{
  "num_hidden_layers": 10,
  "hidden_size": 256,
  "experts_per_token": 1,
  "routed_scale": 7.68,
  "balance_loss": 0.0048,
  "balance_bias": false,
  "tie_word_embeddings": true,
  "max_seq_len": 256,
  "max_steps": 10674
}
Below are experts of layer 4 (counted from 0) of a mixture-of-experts language model. Rows are named router (the router's row for the expert), gate (a neuron's input weights, with its number), up (a neuron's input weights, with its number) and show model dimensions 0-255. Each number is 128 + 32 x the weight over its row's rms, rounded and kept within 0 to 255. Numbers have three digits each.
Before each expert's rows: "gets" lists some tokens that make up at least twice as much of what it gets as of all text; "mostly gets" lists some tokens that are sent to it at least half of the time. This comes from a sample of Wikipedia text that the model never trained on. Tokens count by the router's weight.

# expert 5
gets: " was", " he", " were", "'s", " she", " 19"
mostly gets: "ologist", " Kong", " Y", " Health", " Tamil", " ENG"
router:080121080097165067059112104173160086118084113126157154128155074107099117120088131138139127083089171064104127132120102112131089133166212096082173104108166134136128125099137082134092131128073130179108166099168099122169075125123120148164183214196110164145179092145108137154096147148140118108100168134113167128123182134121147113111135180139173115136140178125107087068134101107173065082139181088174149119122138086127165153116099152123125147155068122109117130114116101186066077144163094127152114153114165129107091148148170115146173128097110107104149187200165118144100143095138133173084120172145124161171158102142157140088165153164182051128097166065148137154107102149124147137093185088132135151077168145120153148157160194104147162111125089131137091160133067110135174136095145
gate2:103102108036134177113084126171102081203100125117141111111152108106141187093162138065053144120096109134157211116181161117170121093129168161129155133092159109098146157125114131095132176143114132081212130080135151137111108043132143179118112141161145110109117104137049094153105096145132091043092126126133120074176179147123137190096103143167199147146129120122152133127152159153173169083173105145082136129170138113115148140098100167135132139130119143131103156126171142108135199103123118103119126153162141064180106126080179024125152189091141062119138136145143128131097189116102075150106124088161158124191142116121105134127138122116185127097135092139119128094084088115127151101140131139120114141084173110143115118121148074099165129161072099195130106144103114111149147103092138
up2:172126133061139174167088144072068125072127077094134107148121097092101093134202181147074085116107171142108076131192104112124082131098129145149203116125151093134112149101142138154139168129093125090137167139141141086087134107142125135107082152116120170143106179093102221096151137120148128113172140101143122151067119126154088155072122152088111119129096121147116100137141135220162116151196196159085114085110121104101085153119103153103114164159032143124122156165078145116152150083071135161137034141106147129169091086177120098129112150159119111192165055118147140109174118161137094117129120099130102116110150149122129160163137157107160170110076133085122142118157062118097151159132084108158088164147082124135129121183143107113144144081109155184120151119098108177149152145114068

# expert 7
gets: " and", " also", "″", " is", " has", " had"
mostly gets: " Thailand", " Motorsports", " NOR", " Norway", " BBC", " RUS"
router:085121085097165067056117112167158080116075111114161158136158078102094125115085132139136126082087174058102128137114102117134090124163214092080176104109165127136122135101136089132101131129070123172111168101171101123166075125121126143166174209195108170154174094144116145158093149145141119102099165139116163119126174137126149113108133184146166115126141172126102093063136095108177060080134180088170156122121134088122167154118098153117123144152075112102109132107113101183064077144168089122152115151111167130106100152147174117147178128098110108107155182202154115142096137095134134171087116166143129167167157104132157133083170159158184055125092163071146133159112095153122144137090188090130136149074171146124148142155161180095144172112118086130135094160136066108130166134094140
gate1:106137155136135123091087171128112048141096112135100120139101161113077116081085113205127177110124123081165120154081098117073127081104150096107131104117166152136119170137172179062181098111084145163118119140146124205137142160147152129198102125138143125122127132127125131150104135110117176149125150114096171127105122143131130134176051140128106149127115070103156158125104163100114156117144106170163091159108159099131155123126143201104134178112163109157122146155124130180093121078095180170170101139130085067060111106102144172146141070158068130173120197113156120106085153186146164175091176055111181139151177131142226147091148120115207124110067109155127146153101118077118117176143127159166138087116114134136081180092101155120118189100161125092199142171136118106129126149128103
up1:137138142169095174121095081147162159092107097125100113079140081119090180158086111141102152105109145146134156114084230123165165095113139103110164044117087074135125160097120155142151144125146138129119119175145174094134130126125124092099176121094067137174173157141180141104134125137152125122173145130068059147148125130138064169192154125151109100125097097094136162110117105156168149134095155121118150134086141119102166148150199109112124164138095139105165164132099110119073121141129181117116001159128153116150104120155155079135065141108126123088139105112115134166179132133075147132107116109163098112090132147139069129103162120107148214116141049102143135109098143137124188120123107152204116128083089130138121165109090158060120155184180089066149147172083113174168116154101079

# expert 14
gets: "–", "'", "s", "'s", "z", "’"
mostly gets: "’", "'", "',", "achy", " remained", "â"
router:093132102092124108053172136128148108139067158140197132108146035119136115115157180135149093122066168020054149105116107113124086088168194125128141115082165154146101140104172162092112130122091115188093135135159117116148081071156049172108079135143114195174156128096121154164111149122182151095130148156109142106133144184127127131118135161123171100133120119156090093117115094108141103128142125098168136209111165132169134134171100149104124093138094141149096128142090103170106075113123148103170100144106143123129149153161169107147106129121068124064149122179190116113133112120186124145110070166152120164122173096155180122106165182143143084111084149125147133146102105182080095149133132077098177150132187167127111149130128175118123188106136139091137068153140081124177193138107126
gate1:047166126182138114104098147098106149109143170146127122194136140114084130094094133157166144115137135126102129183123072096093098049120112155112117068067176091197109178111114157099166189084128108167111113124197097145105105185139193104218127113162180130095141155158133147154131122084117139127110068083125170112117142142114103155143112160145096102153101113120137159111112125090136168129103152114100169167071113113134140058125164184135128160082097086153169129104149123125128135059112177133154117118093096057087102117141123224150156114112123144135186133088189146102119127158158141162173158107111198134159135103135129150093140134138193052092127162147125133159114113149117112126128096158150166140104140116134107128107099168195110156048121129150203168142170110145141169126113102
up1:147129154117109149117084129218140163068086121092088127088114133116111121131062166160154191140155116109132079100121143161149176133027103136162164055111075067096094167093126156150078149067150184109172164173128135108170085110149126083131128175080086132129138185115173110083111173089132113160110102228114121130150188115157089152132185106158182121128120132088139128140151115136112153093161134115133173131095147099102125095104122157108141168145148139115141175140193130141097157162152149069150082170133210102066127125126105069130076135115173117112130130139146122144155162099121102138114164081090112138119060197153072142087152105125135133127135101060118129171118114108067124161151090138162141182162106141088117117113121120113101131118158121061155094150106131108160102131127096